{
  "n_layer": 9,
  "n_experts": 64,
  "experts_per_token": 2,
  "head_dim": 64,
  "positions": "rope",
  "init_std_qkv": 0.0545,
  "init_std_down": 0.078,
  "doc_mask": true
}
Below are experts of layer 4 (counted from 0) of a mixture-of-experts language model. Rows are named router (the router's row for the expert), gate (a neuron's input weights, with its number), up (a neuron's input weights, with its number) and show model dimensions 0-159. Each number is 128 + 32 x the weight over its row's rms, rounded and kept within 0 to 255. Numbers have three digits each.
After each expert's rows: a language model's description of what the expert responds to. This comes from a sample of Wikipedia text that the model never trained on.

# expert 34
router:149115147110143126107127138110145127160056162173204134114089145207079119130084135136107130064093142178107078085148159123189134134128169147113115127132095143091137141168073124125116136184171148125135158138134070075133122117127155155085123081107122161128144091209155090132107119115099082128139189113054137116137148107163105123049150132169137121113133148138129179091157132123121086153118070104094123123165119149128166137101137121212142114118150113217102097178086152104110102187079165
gate1:167159104123117132114174112159093167125194096100126139126104089127138187151100157127104121163155158143112193148170161103102109114092138108129116103161131089216111161088141111187162140119099100136095184146160136145160145085199162177143064105178074149085146133139117093117088137158111159152125168111161135129126091144152156154169147156089133105150170167196124138126082132167174103146123121036127178117100131201152157141140159180168122160109162197109109103145110080128174107083131146
up1:075115157083062131181189185115171090097166099143177137098108126167122169117127126177121051096169119160160133112120136122082147066137076093074099151148081102101114146128145155119118176099192140164094154136079113113141100083083151127100118055101128107097064069124202099146142163119097129112122126139120152175131084114171118137196114122119111132115154112132076101143116172116139134082140140151171127140090115133067111207193157135134131130101183148122172130102122098141163112150128120
Word-final pieces following a short opening fragment, such as ed in greed, unk in drunk, ing in lingam, ial in burial.

# expert 53
router:124123183140111153124177087144100117127079160119120198134081115157112134160113137117152139040095097179151144102107123160092148111125153100106180093058089133180136147158163131068115116136125139153155105083175064139150101164159167130123109083119098145092132067131165121058143137166131077144134161132131092143075107151142128107136120151090169191122148094201150094150129156105113150081138171146150082146139178105147122150177115061136104205090108136182157091135089070109110125081130139
gate1:123086208094127077197129126131171095118188147073145137113155169142118109151121154144122074119112134108104084123167176132099172156065129171136156132134136176117181188125129168090183110132139091132164118168084135083138077128096083106152120137134087117090076155170137136128175186116151141148153143121125071165099129063149102177195117110175131089105109174124086178165089099104158148117156176114125096087144173136048122111164140097122141128153123112089120129111193100148097120129179122
up1:170164150130126135107116099116167162161100195158166095143100111065120109120129211126108125104099114110167093104112105092128082069060032171174131134138107152091101156152090158159148148135165152098121136130090132120095118120087154077187080126119124129142155189108169125135053105156144120137169114122124206152126120169199107154073232163114135068110136152125151140119138145131150120146098134139115126142130081182143146158181101107108099094090147127117121115098140110082142154122085087
Suffixes -ing and -ation completing names and titles, especially Roll-ing Stone and Preced-ing station, plus Racing, withhold-ing, Gather-ing.

# expert 25
router:076133099166201108123113139156179115154098134109104084126118064118114108117167161079142101172132088069157140129108118185092131113117092180170132173117114070088162082136134167137115144095175159095151200155159126164101124192138147095072164103169117182137090140121105140160134178125108173078124135197144114132121121132115115145140121095172166175065144154091140104092121084179079118143119150164143098138107069096117079065124111115112100076166110165130136098139113140180116157122190164
gate23:186118073136119124093123141182159170129107113114073130072128114112145131175083090117120157108074150163140143118134119113169150175096144120131083138131125139078167097092083099100119104115067077177094108161135114116087029123094061073177185110105176097159127143167129116090106115104104099130090113095081200128130096116168106123158171150072103097114102168108192108130093157110169156128112128092151167134112112096159144174178133145144108163108120099124094143166137142168085120065152070
up23:158116135122124136061076124143123155129058171123171126145105094050158102150110121099053162144114181122151118102182126125091111063122116184110091100209140099123116121153136128129140160121144135131080127127143180194101089133158127111182138174120108072074113133127123208084145125082146142128112122120131196099203168097195133116114100089148124144185137173162112183143085106127120146129063167137147150097130145119155117138156140155115130176110191153154123140061171117133153123086114132
Dollar and currency signs, LaTeX $$ delimiters, road terms like Route, Highway, SR, and relative pronouns who and which.

# expert 54
router:148174208152070135176131123138098094105137086086086194069102127106145160135131169080130094199128121097097097223134085143134129159145166157123128078162157133153121096104171161154190108090064078149141137146178134125161134075172108082087074137148127145093137091081080147154110144136143141148175088108178114156121078137141168140162156149079145098093125106102121145110143186133172192131117113099157117144123148161136127190135138128082082146112129149131131105109167065143144127154133102
gate2:144151117165175101110146162153124085137180170133114130163148134150143134164123139131104125144074160112124100090148138177197115124158141119139057163163124170103094154117152138122107176178169168110201176176186120109146131158173151151114130139207122160051141104130053164121108167137181155090133106138157125102155118106101102123160106194107132205142113163103146093131160103082122119186128173086144130105142098066153108146153158155088148154130132038174151119135117141087120141162135068
up2:141128122155154143090121169122137121043129123185161138170106152102116094127119184117092128132090150080091091132103098079125141148116127135164108135186093183148143083080064100116081136118081092128155097145146164145125147142130089087138106145116062066189099076130121116077155142154116118093120087149152152115181154164101159044092167079151154124163123108147086149102067150138090129120154152127089127093111119100151099165074099114116121106145017077131167100095128136107114168168099106
Pipes, equals signs, slashes and dashes in wiki tables and headings, plus sports table abbreviations such as GK, MF, UEFA, Pld.

# expert 11
router:160117149144129057082130123126079118128076174128126215079105157096085153124089106102122109039164113137141096132104116160159090143132154104144168104177123108058140091085105147050156128108172079101119087132117107151132088164151153143101209138085140121143203134168139090127118131141136148141117126078143129111108126096157144146122166111098089061169167094151095138156179112076155149094136114089145122167105101135069181143136138090134169194099136127143126094146074085121167171126111110
gate1:124178128127107157100155105149116134096137212087140148103130089059146112135156117100100086062143149134145100144103139135082111135074096119119143163178147101102137102167117169122123096093067099120141173039154099081076221097115085159202137161154156137099183075136141114144110129113138138148129121132144162140129116093114139115073096164151149104122112100087105073121156076072151169147105092081134153138151189134125120071060148131157177101097173162113131149115121143188137102138088121
up1:108086143108104113147156126141125121184166141192119135126123140119159082114094157132121130156135117112165119169135079071137137157173168149113147149204108151085120129106122112109161090161132097083134097169152120116203081180158125067109112088179130081125150191112166130072170076096091195093116055098161129179147113138167149072148124103146145106110134155136146116101104085209166111162136114152105122138131082118124080148152171162142078132164159082145169143121107134048128097116106068
Final word pieces of names and nouns, such as fumb-le, Jó-ze-f, Prair-ie, plus object pronouns him and them, mostly in sports articles.

# expert 17
router:108180111127162114084143093172097145155098103145104167154149138153120146135128126076137163008084154147123106050155114173107146139132165169072168091145076128107107153163104122107102121113178189119112103127127100144128106147132095159183169089127105116109193063095127073140095100170159115078133084103137119128164060075126078121121128131092147123135101103171146162190115138070142155062104179123123097143134106141121132109129165093115106160174148130168103094148092110131158133196087148
gate1:121128169101146156152112121107111163163167143111147150130136089105181133144192132075172111156094107103100171134162105118135091121219109064130109122151124101136109093144117079129190166031123103142106079139069119052154143121142168109130107098124100053121106113196163100132113139150133122150145134096126182161164110124144117152156155099161111065123109110140118105138195091112117150134117177118171194156158138100172088136125170170160185149088137070145163185165132133110125096135139189
up1:091122100111105170131064155140160095152156157135093136085117116076106103131169153113107120109094115196106101118127098117132103056101085143133097118123090158086096125214103117195126124104143100143145154140079128166081154124189100086091115163189164081055135090124095088124169134122127149097107130133182156065122080146189189096082105146162124105164146180133088111096101095132212116094127144187116122110156134160126163098175128116147121178140133109103170099117170143157115171148143104
Derivational and inflectional suffixes finishing verbs and adjectives, such as disqual-ified, repain-ted, reduc-ing, priorit-ize, Afford-able, often before by or to.